Experts of a small language model: 224M parameters, 6 picks a token.
Below are experts of layer 10 (counted from 0) of a mixture-of-experts language model. Rows are named router (the router's row for the expert), gate (a neuron's input weights, with its number), up (a neuron's input weights, with its number) and show model dimensions 0-191. Each number is 128 + 32 x the weight over its row's rms, rounded and kept within 0 to 255. Numbers have three digits each.
After each expert's rows: "mostly gets" lists some tokens that are sent to it at least half of the time; "comes after" lists some tokens at least twice as common just before its tokens as in all text. This comes from a sample of Wikipedia text that the model never trained on. Tokens count by the router's weight.

# expert 25
router:155119163099189158143152111136097114127111076116196111151115109136163139179068069100124064140173114063134043179106145103095114165124152104116164080137117129140120104157167146134066159186121071124103170078111059122151100113159130156115169117088181119101137146117105167159142102083140085135194130125124159115107111072140161162066112132120032112126079138120093115110129183150176131093151192120167134180095104146137136153145159083158060138135154142139072171084147155091112116031108145164156144175122091132133126153105106092080108223139109079093064141084134159079124109165135153118
gate0:153185129156105103096151089147167141130154125093111110154126167100144101133100088168132119135099149122117086135175171138094134142186146152103114136085154157136145161106180110179115121142139130132103119115109094087142119108038153104106131198039140157123076057107115099147165082095121085119116089147123117130114132073129158140096064140116048146095166109103107090161105133116118112124131104103079162123100099166136095151106131149069099151143150188104169121152127141115167121133197125130172100181144157105150172176160161096126074108111078127102123134159171159100153177147151084182
up0:129167145136123126163098160069113085088107142128125116159156082179132165150128145086182095123115165084091145073147108118191126185136094080128131155140136107157160076112102191156155115086166165145161143104142139154146124107174157134130108128150126132114120149157127109184067152101176072131168176060118121114113141141127058142113113165145197119082087211103130141143120118103137091076078102128163074088185112108141176160183119098138135082094117101153105158122135128139113116133082097129065175121112121146097154128084087161110139134143187141184187117109101108132162119124143099096
gate1:121152091135117105092100110146134149122133071115187159160156122126096101119093188062155118107135110137181109180117086118090133182123102146157144112141129127152159155128185066118041073221082152154101106109154137144123101095117137115200124104102147092118104043144148176139093134118168124151162162166122125096105105069136127151097125123186121164180131140101138119108131119154090041148194110171119122118124172095061147146119164095115106086143116137174116102132121149072117079094102118134106151128136160129149120115132100183190180099189155093124096180131123141131145141139106122119
up1:192105098153135161131171140109132186115227162117135137041130175056122126098122146093118145131129188087121126099097114180169123129120121143124166120160125117111109165175056150139107151062183151139150110117151109126111199124189165128104149092120112116126097134194078103072164158076119074161192192154116166098122155123177079187171144071095113123127140157103120125168087073123087108154164133130146099099123131121094122092103110105178117164095140136129102158142157126130093128105067158129110150124157122122105164148099097168146094172132134142130139141108102137174099154094091165134
gate2:075138116121120155099098117104169166156127069150082126095151124167118155164094162130127082084185080159118108148151143137159078174186179132035119103053088165121147177092149166150166127204141080182130121160097184206112115126107110153130095136122070122134094144179132138154099117148129098172147093120109129150114044131160143134138078116149167089079176117100129174120138204126120121077149190143109117153142116105111128104114144119169101154043098109159132129093140122096124127131202115112100160153156108132080093083101115161165124120157138128120133149082136160158169105070148144101
up2:126118120108104076152122149125100170111191200120151169108087131094104117069203101100157068176062131131129161079075120107127148168055122137213097085135202067153134156041080127098102131102105171125066178162194126120108122103145145118107154122123133120107180157111169063124097168111150085121100186167133128077130113182095115095121172203151130173180074143176159135146099092125179137098149079115122151094080171174117121204134106123110113107151108152098130087152063179135173160148109119097150137105135142110126131141152108135072131084105156215133169109168144107099100123137091089155
gate3:133118151101122083170135123094100120115094068165134127079174113117173119160139137140147103191083154136111099092177072153118144160153182121112116162092155166135167147146160189133171099105131078159078087181101131110136155113126174113125160200063091114111108138090131172102111165048103046082175119113174148175083142122120159085110136113151069202146154168061142092100164181172063109177140156100126090155167114106130140126103164120127114147161103124126153148107125108137189159098103140118177138164138153119113152091130095102102093141204137131103113102113121172087151126132140144182
up3:100180107184063163093151154118162135115106156155131148123186135075092165132105047133168125126110139123153160097125137107145107149074094067073053117141116177082138168089153128121142167107146135115131124146100130151144118165129160119105144171110109132109116095164151153132118118117147121182137097165113127141162107111129147156080161114120121157075117149154217108170114135192121073138150057127131147126106074069107110111153147118139135122145103146125131124168111133163171144171174187094145151174130190129123109118151135057167116069112089120100075086138108166133128126125057159109
gate4:123142102115155176126111112085099123122097112118104121167159178138183202103134138128110130138138142102119113098089157141107110139118091088094115141073166152116122160143140148127160101128137097157085102159134125104131109140093113127137094079151111081129076139119104071098133143127097116110130078176145042167125069074189117117060114155100121127156146107171141111127105109067163089123136151106133138111072126125114115119135164123119126160137091110089073089082154126110168144103131113149125106088097154121119117131113174098141094158085136098124088135146145164118053144105161118146
up4:146098101087150063107148111125141149088162138119116173135165131086072157082110134112155149076140140125041175062140076100108099069125159090144146147084149116136173153096116131136120154082091137117159121150123135109145117106101096093136149104108151180078132117114110164125095166122092142106161118082115138100091165079071125151193132074163058063114111160124131131154136105141079148184161090127127150100163091122084150118117114112151174108129154161143173158140151155229130104105091087115148137171145107154156154165091119150083163120115119123134077123099089161098185131110093138162
mostly gets: "Binomial ", "KSA ", "birth", "FW ", "footballer ", "ENG "
comes after: "| ", "–", "0 ", "1", "2", "; "

# expert 14
router:100149136073127193085084117145103199156082150085101161073181148109122159105165161212149096229193094081165138124117105118093158136114151136179121080127114053147121127140174132148067104169126125124081107081114087095199130101134133144126152159123145142148118123131121142115098060133130082187148137101136157149130110120130048141150101120132074149143134110169046102158090133108124133134222111138181146151159093113116114131106138079124120132093090162097130113152182184119150156068124113130132074162194217073132128104093123079176127085132076174118110153171088125161131171087047103137
gate0:079149153106133141078172067112181154124119159123173125065155081072126059065144124079096137158113132109079117114116142187183116153096112121176162103130094173146116108170100152210141148137046137126145191075128112068161112076108138166137105129162119119143098134133131152092171100124074131128198083072061167166119160099105169096110101081104108106147156108123103096162133141139145147147117145143099097161149169095115160134108126042152098161118194158106128182106128108112101091156145135152120147138088154193137127137062144094138138133088101084184129122119093089073135133126122179131
up0:114082097086053115161205120145111186110149115118144105130097125119165119173113121077097144140165107128124083087120099168125152147164150100090104095145085099077083116135101078101156138136209141094170139077193139196079082119161176177102052079113106192092151095051179154152193144109145121125081114115153108140134117131086121125127092095114202041138134159090077118104082115178154141144180093168178123179140238129111088148127157092109138172149133135146122083150123135156125152104136165156115131161116135104103092128126161074096172191138101115123099111134136142120142141150114093097
gate1:070135114120126145127149101097122131151066172122083142102177138169103163081121117108145188174129142127185167096074133118153182123154095151170131117144076094116144165168136109113143130134136095172141154081123085111104083121134101100125102121134141150117145101132145151076070125049214209156118096110091142206096116136169116108201083147155151149087144128157128129116166117171118147084126138076189122141127132142141152128126132108123135224149120174126110107087156144107100081102151166179124176099121098062131074154101151110095122196100107212127129174191162172202169170114099156154
up1:106091126086137138124084166141109114125078122150119158115070077141073191155118126106127088137164186082193110070144069140147162141183110134212119135120149037157123153072128121125144111091137095191141087134097147120093133085153121117122069121168049134123142108187138168117111133124137189098142101093137144171111094138166135096089111185112153129123140157161139143134161187130179098103071066129156103128127132109171060185108151186136163122179178152116064119137186129113115102092151156109117129133156142082135124150101123109136082172080074170123109110126108214132117119128124138114
gate2:085174103113172116106147035089132194153112112135122172151188134149148130119160070206126132167101174145205171185095158164131123157120166055164191112175127125175098114117137085123104108197132162146146119105106127170171106111165129135139184157122101123091090132157100103098145153145146085094162109106129148149140114105088131128131162102114116114119127093128096106102144143110144141125205131203130160120152116131099105150119126088121090154123075115132163109132144155112076074108096159154082090061132224135058128118114135073060070119050137164155067137088078143174154130119060108166
up2:152160129111077171152097138146104115159163129094119146103090140142117059149093118103158136141147078171105124104129143126141165126130074153069127118145143116169147165180118112151092166200112145146142085108160126110120202157118127129099090105107164149193086089134181128112056150082110177172085143110172120134180143164150168108114100128141105121185105114100104132121146147133116087104120122110188175092129149101119128149126124133060118095163150101188075131183107198180161161144132143073151159140106080148128158100174115156162112081127154100157118087155113143064114128162116068182
gate3:131111153108168160102132129080133130141140106080112166094166150160164094184177129170123087209190137134171151174131121101174110138067142110074187146133186144172086142119144146163146102138145102124161141131187135151107103115154111163087099171076135126111119136052114055077131149098095099191084222155126155097177109181092097162110158136142137176130104150122076099139117132117174137186165113136115139115113119190115124148156148154053096116098130097105165123154082162106119170134133104145128135157180117084093123091091181151126130100186151193105057101159133151096098166105100120136
up3:125170149080079137120068120133130112158119090111088158156156122102112097114074147114181148135123148123109123134151175153093146162130105149111107074117042136096146130135089150077172116120157106090163091139199119140123127191132157091105108124120065152170129026098162133160075095164136044067079097183135133164127155180125156181132145173122113159177136132110076126182096135124128114141112167180143210143149091097105138122144143197097049110103141092117132105136177147139133129172123112200135106119073218161097138147116117097146164150095165102117081135149113130159100131172099085146
gate4:122179118111177081163124127036172152142090134100123122140164182131158111052146118189108144122161114095109115073094098104110112112159104108172078169166169121131128148117135140136027065147125120145138099104147159113099112063101110141163118161120116152155086143108143138145116104123116170110119139164105068085126117060107056133118063113128131117133120097123084132102090148055160103170177057171104161098144108135101116141136122132115127103106117152065126164108121121074134123128125122161136132208126077101103192170169142163129138109166138144120132116122091113122138112139088101139
up4:145097126135107150080117152211116116162148142164126140169099060151147168142152113101180110149067117137157124147173180170127106162138141171122165097090140160081168154079093126149112178072071171116130149100098117162109112146131116157120080152137152134173152078098155135129106142107143176101130059106124132132134126185099166171078140069130104139158119140078136106176195108126103110141104198114148104218081103112180090085109144136215110121151185203118153157126172121119154120151115124080150143085122143196068061169112095133170117186108137087124064138155119107103141104114154176115
mostly gets: "—; ", "Mike ", "Will", "Tim ", "Kevin ", "Chris "
comes after: "| ", "- ", "\" ", "\"", ": ", "; "

# expert 59
router:124103112109160164126129118079182200142099126071120130051120124077099181144134154127097114147210159122115105119101111133117109083149134147146096123126088162164095149119120107150091111117117202074119131163173052100146148093165117103123150150102114168118080097162082126099163128132126136105156137110071149150132123087136075145121116180142069154091137202168103087139113098144100184097138121127175128151070103132143122084106166099152170153147163165115130107141139148092100113111135117213106075121131100116135133129152131159135111127085150125134109190110075094115122149103139108152
gate0:136145148114159177110116132130166138121141126123198129151103093133122121133151167119162146171152133145084164167122137146115164082149107063115096150146124110146076152173108080150105122179123116103172203140163116149124158084092091094168102101202140146082071090151113136119130104100124082106100133090092146141144140101094082162100109127158070187130092112159132093164115139084157089101191119167134082149172077077113074097155168120147130142099083176128095107205119118133117125176171118168154109113144170141145218144143172089091077117163114110108157164169087163051084159110097108209
up0:122147116200160140125127133065121111163149118150067101147111128167119130119118088109125097096145165046105075106117136146101123072117159184114121199099123108147127133166188130173143130099132156124051080167157160098114167169129139167142064120109142125072151134167147043143097109123070133193072139139096148114135104124181110117147149188096105141140083192127116225107143054157112187126148120161110116108117151100150086130150135160099149153162136180131064143116164179097133153040113095074100181115142128108068101088167188159095148114109152100100123093098065133170114137149138186186
gate1:112064140125158181068106128157123148100106158118125093086122095099107159143182152113147105129137155091163148080082153094136074082093098148108149072103116159143102161103123159097089107147139136084112150080144108197097097148160143144131085114170138153103139135169098203104200103172164182125143104142129150133090120105094102088095141165142131136137112121082141107171083128078132158078114164113081161146095140111081114146140126125099078135078106166160162105120169142120167154105127079103096100166116132184130132157131125104134111143132123108072144067113124121111106115165111067111
up1:140117170087168184094128110100123143131081157085151140106110084114125199119179114119105154184166135100161143064101213097135068097133185111143147085125193146159150132105125170115103174178155185103108128049138157159097152167081134134085065146158133108115182138072138177117203130134124107138137121166122106099148119136127152099116127149127109120121085208088121145145064156072040149138061135160135079093094147130051122201119120130099121125142169133110169080149124169157136132130154121085093130185100147172144175179096149113135117125101078134065144179122119090150151173105127132113
gate2:153172143076177154081143102113129168130128117120148156100164136136094090109174143117109099152155150141149072025141083152117114170170135124149093150101126114170126143174107112143104123131084078100199151178145124136078172095165151103176154113177117174091066138164186156124155123101174137162166147101077182165118090162117099159133080097099090089149156175153148119189095165167116147162117101145114148070174104105181207091132175176179127115117138104081139085164153143112099146112108113165135093142057096160112183107097124120141119154141132158140156156084124116105169116124091131135
up2:158213174165096109107149149180151123127146119150121136081086181166155141133076155151096178091097141142122114122076158106087132124161152148122083151130149138203112125092158109051128120084149144150156133115116079145068055146091086050123166140082111042134143138115100113153154097143155121116119180117154089155156101096150157101070200057146135157146107126188093134111121134095149111095191113133138160152143130173139142156139150083081121091188165151144142140134131044126150121172102137115137115142148134113150154166126146136131107079088142147102138161089154174127125164193081109115
gate3:104188106102095171161125104130135110131152131136088087091116149150128162089096170117148092190164153134152128113081169137107166105100147161116085106109128075146093087149159138147130084097183071154091130130138131081121131107136156114100139052196135121116113137172172132122131164180159200188201109108192140166112080145122156150166097144088175150133056090141069141178137104147132131105114133085148127130154084139120161156104150157132130161096141131148118110109172151142174167137113109164104125131073181170133166119214155112123143118111133140135147113086134133129148111168116078104
up3:137158132118095160175125103139127166136162201132172099076105160134155140150130190150114126169223155142121090097076150143130141095157163155140089128114096097118093096174197128126135108087142101117102166122140100117154156127165096160097147078205148142154115132182196112050154148184145156108144107088171114133159129116170155120150093133121185140148094078131109109187104129169103144109187148058141121123168085110107159145141134138112160150077167085172162169133145096120138168104168161124132128146107154143145162114200123118099097051134130139158110126082128106137108129123140122112
gate4:091128125136192110128147095132126139104078097057151180112128129149103078120109147157124124173138107128136156201130097133132132080138125143181077125169147113117115070148154176166153115192069118157117105154118141153172143111130158104131098121095129135173118123169147140097107121126083129142152122112109188118101117125061044148108041103117087098180123164153135121155098102106091146072121150086157149140079049138125104154128127118098121131091137144153193169126122106131115122077157132136142063123144109133120136131103097117144129054097116077127126167100170126067088132144138128158
up4:102126128119145097133096100065120177111196164155125054118171101101130107113126108121157130096077189089113128112086123120064078158141159092122189075086148111090142125084195075129116138121168121179113153100102131129145135158153140095179110140120100157064126186139083180123131096165154094121127164112056120116149158152102180093147132127090157097130124146073135143188168113159143118144118107151088145132123161148101147140121113140108171112128071164077081115090164176131094098104114098157169148167131112137092119104105151136127118119136193105147118054142136155170168165143159087141
mostly gets: "due ", "Binomial ", "JPL ", "fl", "Scientific ", "Ret "
comes after: "| ", "; ", "–", "6", "°", "2"

# expert 31
router:161136118146168147122091120122139138110123167104131100072146073153142131122167121158119130155141109104146103073101171108111150118063165099151096080113076104172092127167121117148150166146170126152163132115066147109171148134129140159113133143082164135087103123153153114088150119076131107108179154099120093181115116155087128114133114155125047098124091113137128124124112145141122134161156140142111094157103096157112106128127110136135095142116143197129083099106117132100102149069119127135184061146109117113160127203130122126161096134138144116143086130086133132093100189097111127141
gate0:120125180128145105084126128128106095133107188106104119052156074141123072183105122152098125090152099108156127126115139124189112123093108102119164091116100142117120175122135178157135141169109181158141206140106085156171169076155125147172120123096094133159113159171145121153160142141164135154104121093128123113102147104148174136110136155099054110161106104105174121147091126143142150133117116078111132159058156172116158101151152116154104140138113193132176214111074100116125072085062132162089140135141070153164100134106074112144107121067112155127154090132078135071123176192112104133
up0:104170135102126146124139063119107093098126127098116146100103142076154133120141106042133135147087106147105139153180127162157137154076115208101127135154068138154128092107187118118151085172087134203104142152159151087171168115156144071095149088128152107146108151140132108122141094112128151097165218134180152110136106106170175127124114092126153181146136147128152108135141139117113114071214088125176139104170114178125124094175123185147173156113030142131128089129178089147133120140146122099123153162191123111137079119121082142144149175148146165093100130144054126160160079137121135098
gate1:178152098128152103132096056069120119152075159159132155185169131104173156148149159137102120114119138175139123061217169144152117150073153100171189091074118151172144129090116089120136083126117127104150182094160126140197162119121141165155159152078113084092084144135118103135129095159166129067148098136068100117111114111055154126141089164150144135125117126122103142156122110112067122137189207130169082072129082127162148119156144168132117130141154103071104142051087120073141133169152134083149146094096164129128136105146090110168164167122136117120142093160110146112142177149161094180
up1:130115152154098092181047116115127136110133146124105076154134107108079124133108150089143172130116117139161124129051130081106137084162104136053137158138124103124121150157139135174161100098141128169097103146095099097111118063141097156075116118138091172106160116139121146073119163085145071208133076121083149063087163166141169147134163139096087151160164159151117153134113155096148142127089086112140109089209117162135090100121116168141142152183111111112136107124118088173151136168130175181108144073154170122056167076160122152122121085150115134201072152146178193163122123075152126148
gate2:140132161110133123114166083159158169205204112137129119197130114186173141114073116155106129116139161134169126101119130107105176144068160155153136101118143214176101099138128107163158137158104071151165133127069115131159198129127144117120118157149075136151149096095102125091217177094145125091169133124091132130135159171113170073160105109111090095116141122159140082170163129063085117084110111141084118100159110146077146101104171180171082114108153128100169141171098133127113135183140108109152125137077178164194114107165135138139104155110161190148115171155067109125123156143074123209
up2:120119127128184082164177046156198140182176148079139123146169123107188136142137149109089145090127135156115115077073138163086161102124150171097129126080156152134097156086117110150151151168081135122166117153057193153069145130079132100130151141092128142197071094101174109093147145074144134104190111147101094092140079183128142102095100177080149119098129137083123089169145089086100140174128142088097121165115115088130136188117132120158117132161124159118097156162103091109112149219155092129139159102070151186125136167153166110111136140086119155072105169149121093128130144152129131084
gate3:089187139158175105129124157132097153098136108167114196105137092105177188081103128090174085079108096117114123148139092110138089086087120099098103116119136125121097160146095123161157123134105119116149086115146111098098144109151124067136108109163155099119118172117127082077132099113171157108123174092162062146073070191125103183124159147124077137216089044094146083151141119109130146135165134133132151115092176107125134119146162166070111115123158080114119082135122166097150136130212134126190181134129099114127106137085149139144136178124177110117128155137102157152142153175125144146
up3:169100160147098166144134117113068148113172106181073120132145109155164175092099157096110090085144066110154115073108129095137144053092134156127123146117119132096104138130198104186118134155111123131153117157073116169183136117140089191135160155087182151162070068017151139135118090112104164138088113106152160132130184125170169166122179107124097083108108133064150144140158144177128125142106085133129147148121097080159126097177140171121086109125126104152067096167163097081096171152144179109090112087117168120056138186098113124177156137103130097116173192122132174097097150135096136135
gate4:101138137132150231107134125089127111182148166088113157106169111083172142159196102148107048133060142147141147096146095107105149123145144146099115110132110124108118139126142169152126144135087139147151139087138123127083155167107094149089139086148095141066110092090122200072076082093142063148118100127114142074088109150119109121159122120135126176136090118133172124094194124162164047091161161120120099117067135105117152081113164148147102105114131100161171054134082134166151050158126089109161139090063127141138118109165097145141172097163166119114115142170129092122094189138137092094
up4:087138081117161174122142137093157147199124147153120120110183132112119097159132093148181090195141142073136097114139185109201118155111103107100152088147164177131132158148179139125128174106091125132168126027144076130074092125140116087102126168146148114115120065098111156132176076093144102155116151143091135115112116124132057115169131138111135119123140157119154132111181129162101061099103092105073064136128153098157178144136135183125095117077138056161105068114151104182148090149157114111164132091092073163165073174108110075167099151114180105070138143084147066149116208118156122062
mostly gets: "MF ", "KSA ", "|---|---|---|---|", "FW ", "GK ", "Liberal "
comes after: "| ", "\n", "|", " ", "; ", "0 "

# expert 41
router:090161137124115164187112121076209123144110148097099188079180087116152204162153121160073097154170119120126140105129095119128165163084167166180173101144121117141092092150132134125100103121104148176147122106143144138128110091127140090131190069108194120090131143126128148056103095194197066172144133150173138112128094116118118147126049147142088145103166155141111169150077093159094127127180129131109117167101119106091163126131161174152104163086123185145102141114069167114123147079085166128167081150034104138133122118179148145111089145157081122110090147120124185131142111117082086113
gate0:059083128139162103131099055147119180093157151091172174128116084121126156155158121160125092135085134150111151116140063132138157156173169168145105111060118118110105136123126137132175130130168168185140127124089125131127124180098134122129105114152146192092123120096092188145071131122193129132119102087116092085115128135121101165109052145167159142128087159142102139113075115100122122106127151150123201133144133115096172083098140118125137128116142188152105177123132116119127081068138097084201138145108123178152125148178120118133204182117089135097065076128112171150128057125159078158
up0:066081131172130128123116093170150117068181111108141173148135122120171171124166146150145117127130154175095127102146087117127147136174140125129166132065106150102100097122179092147098097170198176138171138120093120139089166170087144049157184094172129128113119068147082174156130107161156102146164125164150101166145128138118112151092044142151176119158120098134125159091088136071151117146116176199089096149143138117119152103044129144093147162103145204181107159156164120126128104098140131082174156161110154143123134136175166086110172190053101197142093101129095115139115058111099094129
gate1:111148108105118120163140131127103153087092095088137156044128078186116149133154144157127093118108150101111117119093055108103145129120102159085178118121129169113127121169120141117108154134099115153112091151116122108150114130091109155163129163073129134121160132105136134155123079108099094145137095113144101110112116042112129095091145186127152147129194133077107132168194113090075111120172162127125137109141130110138153063104155123168103101155108190167135178179087169141120068123086059161184160099053062127132143173089141173147120101109034158099051126111128187126158077140127110146
up1:126155122107128088110113084124052116104109156176194190076129130161171147150150111134081109120080170124143165057102166105121072151097070183135124082122143100096110170168146160162121208114071147167083135171144155091116117076128122136179152129139091103139194129056102117154081089136119120120145143117121125165105160084114136117075128108152159161145143095105115102156133113077122115126143132089116126228126131175140153094118132124125168102144168101105093151161106158053157181138161122154133148178100124134126111149111104135172174120060074147140142184147152171145086065134178150122
gate2:120123166149116103188084102100146128116099051147138129123123101129157086135115127088098090142114124163052182127142139152110104122019193114106122081070127128095101094109108144108137101138143120096084138162140084143147090087124112149149119150176102078100121097127154125123094127149114097163094145149215131147147111090061069137151144086111113141106154077152111161189164129087113142071082133109166152075116090155106156174161143099105150160129122179142188146115121154213113109108101141101145115189115144115196108159112150185154099119154095109135080195114128171101199110129122110194
up2:188135204123127081170115075082220164166130109093144128111092132144146107105103124072083168136122128129074117124146164165115102097098159161164118074123131172098059135134077140091173076122085147114081125151145103147141114096151072136166149146150116108126103086119137142156168193176170043170115155166212154139101073134121111159103137098117160126106142103132117209160152126138117139097065145102098154058131097182102153172218127148086170147117154131179185154124142121199087115113091151130175099149148110129168104159109146139162103104149113088132144136135144173094162118153128096164
gate3:128121123108140127147124113178136090186080154144185153132104138094152114114112144168106133142126133116160127125168172171141112164155147147197156141095144239168124125142084194133138096107139104086119157156115083108159097198134186090136130113135146128154123136060145079148100112182148135138148140145136152126121104128160077175119110123074109127113156077082130072102135124137133118172123153160136118132108137125119164153125164142078137208154110078175131143064139116140136180121151184135139133109106148096144170113126128064119147082119089129089072088118113131119143133064167150118
up3:102118200149156208132145107195114117173107119130123078149120172090151097141124084090141111110159131173158093061113115143118151157136085150122140137136176142110164088153097073124098167186122130094108055118126138093104118176119146141150095152126172080079115110098095108119097101099140129076139151156062163126104116150149163140079102134101121168105139154179111120115096091065165140158086091119122103143102111057058137153099091073150211143076159113118137159166114153091163174102132133145117146100094149148196113151109176144114100125142199174098162128113131125138072147166074140137
gate4:135170152074067076116116070149117157093093150138122128121067151123133193128110142170148140136115087078205057124131164155073090129084148190135116091148091156146133101138115172132088109118108088158092135134105116159075195101113151068081108133085122180138170106119109094137121144159092118131125135130119135189083100137138124157146200134128134157162101159094213146167117093064075086155174106154159179198166156118146095141114148087153084143156167146093084161121121095175133061101102160121188107189085104160167129169104121174098154120107138149121112155125099160179102129144108119161
up4:150194163079072043128150103161133141136156138107128048099053129155177140106109117156190119141108107106148115085155194135077090069130175210121161063125128138156127073191097123174119086086132101138107113087103119182116114130135127125102122191100104225144181124115138167160126093145083111152111104117163088152164119107162150181128133166168126163175102125118168128119095169124139116153162096204160210138129091129126146136110115109172119134151169163121124148165088135184126103078134148130165130130130112108167145138074091148123175085088111138133097162127063205156129134162141084149
mostly gets: "Hor", "shar", "All", "Pri", "h", "LV"
comes after: "| ", "–", "0 ", ",", "2 ", "1 "

# expert 23
router:099131170115153188182138116083157198169093098155076147117151105148113099115090209167106058135141077090146130093133107153151155136126134124085126096071091119109112138110142120104105119090134149097147101137145133148130140098117191071088140164139179139125114100101131160082089156197076056096163136110132124143124128134161104101071065078157116171099163113150100079144077138128141136139124194152114131126171118158099159128097163118150083162114169191130104075119063157087128104095095093112157085155085150174149142163133116135112148141170121140132139137126161210102106134153143114161
gate0:127141131112158127123106114110114114177137065146179155096176208072109167116149134162114118131143145113118110096131179138065086108094165106113129169153144079114050147163150112149105107129135124124151061092114139142132076138107150120106104137130107105144120114139069135136150118147131184157118046118094107145114098108174136131140151130173127186105163117138108170166094152114077094119036145189169125135126100136137118123127161183107134141136162145119150109107064153180136161067100122164130094090123092090078173165131162111123142168133149132121129187125155145084128177126145109209
up0:159148082103162151111139094113119100189147100185130131153167217115091157125159100146171149091141122092125110119154148124135113157112150131083156133151136144154098152181196131116129092108137116154144114107161139147105111150072124102119082114069099104161088113183068157119131152146128136126112059106101129126191090127162151135173109109169135168118148125148107181160097134169118134105112108192122162140094157118141226099132129123092104153099170157068168143142098138166130148085088100131115100084098058146146158191157139082150083149109167121146131178056125093107136126133168115173
gate1:129145092130131124121129146127093187152151138119114110158105081143158145077166118098160134094153153113087109114177052088157148071111098150069128127115108140168131146120103160111073070138131161158107112132109101142110117139113153099109190154120173196114110122110121162182128066092118149139130158204168110150179091143157109063149133147196069128168113098111160128144127099106097100110159123058141140178142124109083117064105142084129096173141138141151128134157104118123129164129107119114132136143054186151165100180099150114158137172125156117146081152130114175175142148140129110147
up1:158168089149148119115141117140183170132125131082159115160146123125159172096118125163150114129121110112096137165151100167232136126121129134113088057155109144193124110117084173077116090115128141116117071099078128096207160148109132060051145148172153161135115161139099151080179090038108118117123144129136122166136147132128079083151109124186044162142154107158108097122147105197119090097112161108134111180141103112089149114101103134120156215138126116127095114149086147111079187086148172088105142134141113167104120162138166151151089137092190132169121097129147143130178147117162088123
gate2:120117109127116148172156083097097140127084093053138108196126136078091202129135106100137115105143077155078125091136092122098153182088203066073137133132119150052172199094158121108145137117050115058155069091132123138153119120099119102085122053152161195103159136164121098140099128144103130152125109086151162148182093082155089197145122126118155145129154143164131144126101121167155114097076120119144151130111114158129155102174128130111165048154140138214145143110082122116203130111044189100115136090103111165119126127104092105108171135165086181167166179084110172113201104116155067081
up2:113077069181102081182118085128113135124178078130146138160180164124079166158147090149144120143125059086127117152140114080177193132112185148187125163137136128110146203134173165096154109158080162161121080138134120144171092078093158136154130071166126146123167147142188131119117081133109150106070189101158163063136162149157182091111109143098109087183123153190144117149177115143171134104137123153130114139069081107107128154066119138115117143112185148145131112163148155141190185123078180135167089077202110150173146123127154112115145185135096221185139103153078104091154116175119117135
gate3:114159154130129151141163153085139166116103130118203089145173139100138109180120091156113083135146069117103118169130186084129057164066129137141130149104116069108066167040186087157127122111118161128096142106154120143136137111098074151079114062118117133098099135106169189051084101079153116160112127109124119109164081127076119155092105125113127075137151154164130135102030114147113175104138125117135157181100072172178077112122165105114102127076100069136086126154203120104116081144080178150173172136154133157169107180119138110116115102165128149090119174109163178111157140143123191157
up3:117134165068192110088130085084165154136133123137140189142123140116156130157083106121177040193130113105060150152127175096089091123087120140182133106093137077154108124113176121195098117137124129176104108109097103140094026159116098097075128112076098082109139121124174124103146167140178132175103111069127134090127100147101067112123091129129115112148129188123075142155092145156118137107150128134119123144152118147129069110127108144153098120143091106107068124211128141119166135163118158155082168151084117126122073165150107098133164142140143091125188160101149101092127111203106173145
gate4:171059093141165140132087129118129170179035088095120184107164133158134170084117150171149169167146083045100148053064097119112064121150156102142137184139075156117079130156180151153073120081146142093134117181146174117081082144134167115195163099153091146101149108118147156165133169095132088120104107075184106106098155108137089177181138103134107092093150195146068107158111087151133114129111104113159128145067134173083161117101143149144186164103148129111119111110149192149112120106127140134175083132089103135150187134105096133119102113166146157133120167126116171144150173112099117131
up4:148189114124112147097131155070091092116141170182109174139103199131141076115140145134155058146180069144135149183099150147148115131059099138101123143093130096095164143212120174144151177149131101111106133163160124123185153156142084103110128106144119121121172110104123089130117134139087105143167118121074123130144115162069124124104125065124143185116173197114176076079219138123110162193085147119157117091132084163076207103096144101092134146148157166129054068120188153116135140153071135144100153059150140161127125151117115097141103140219116159096128113156139121138129076121153180103
mostly gets: "election", "Candidate ", "Votes ", "votes ", "sq ", "politician"
comes after: "| ", " ", ".", "|", "% ", "; "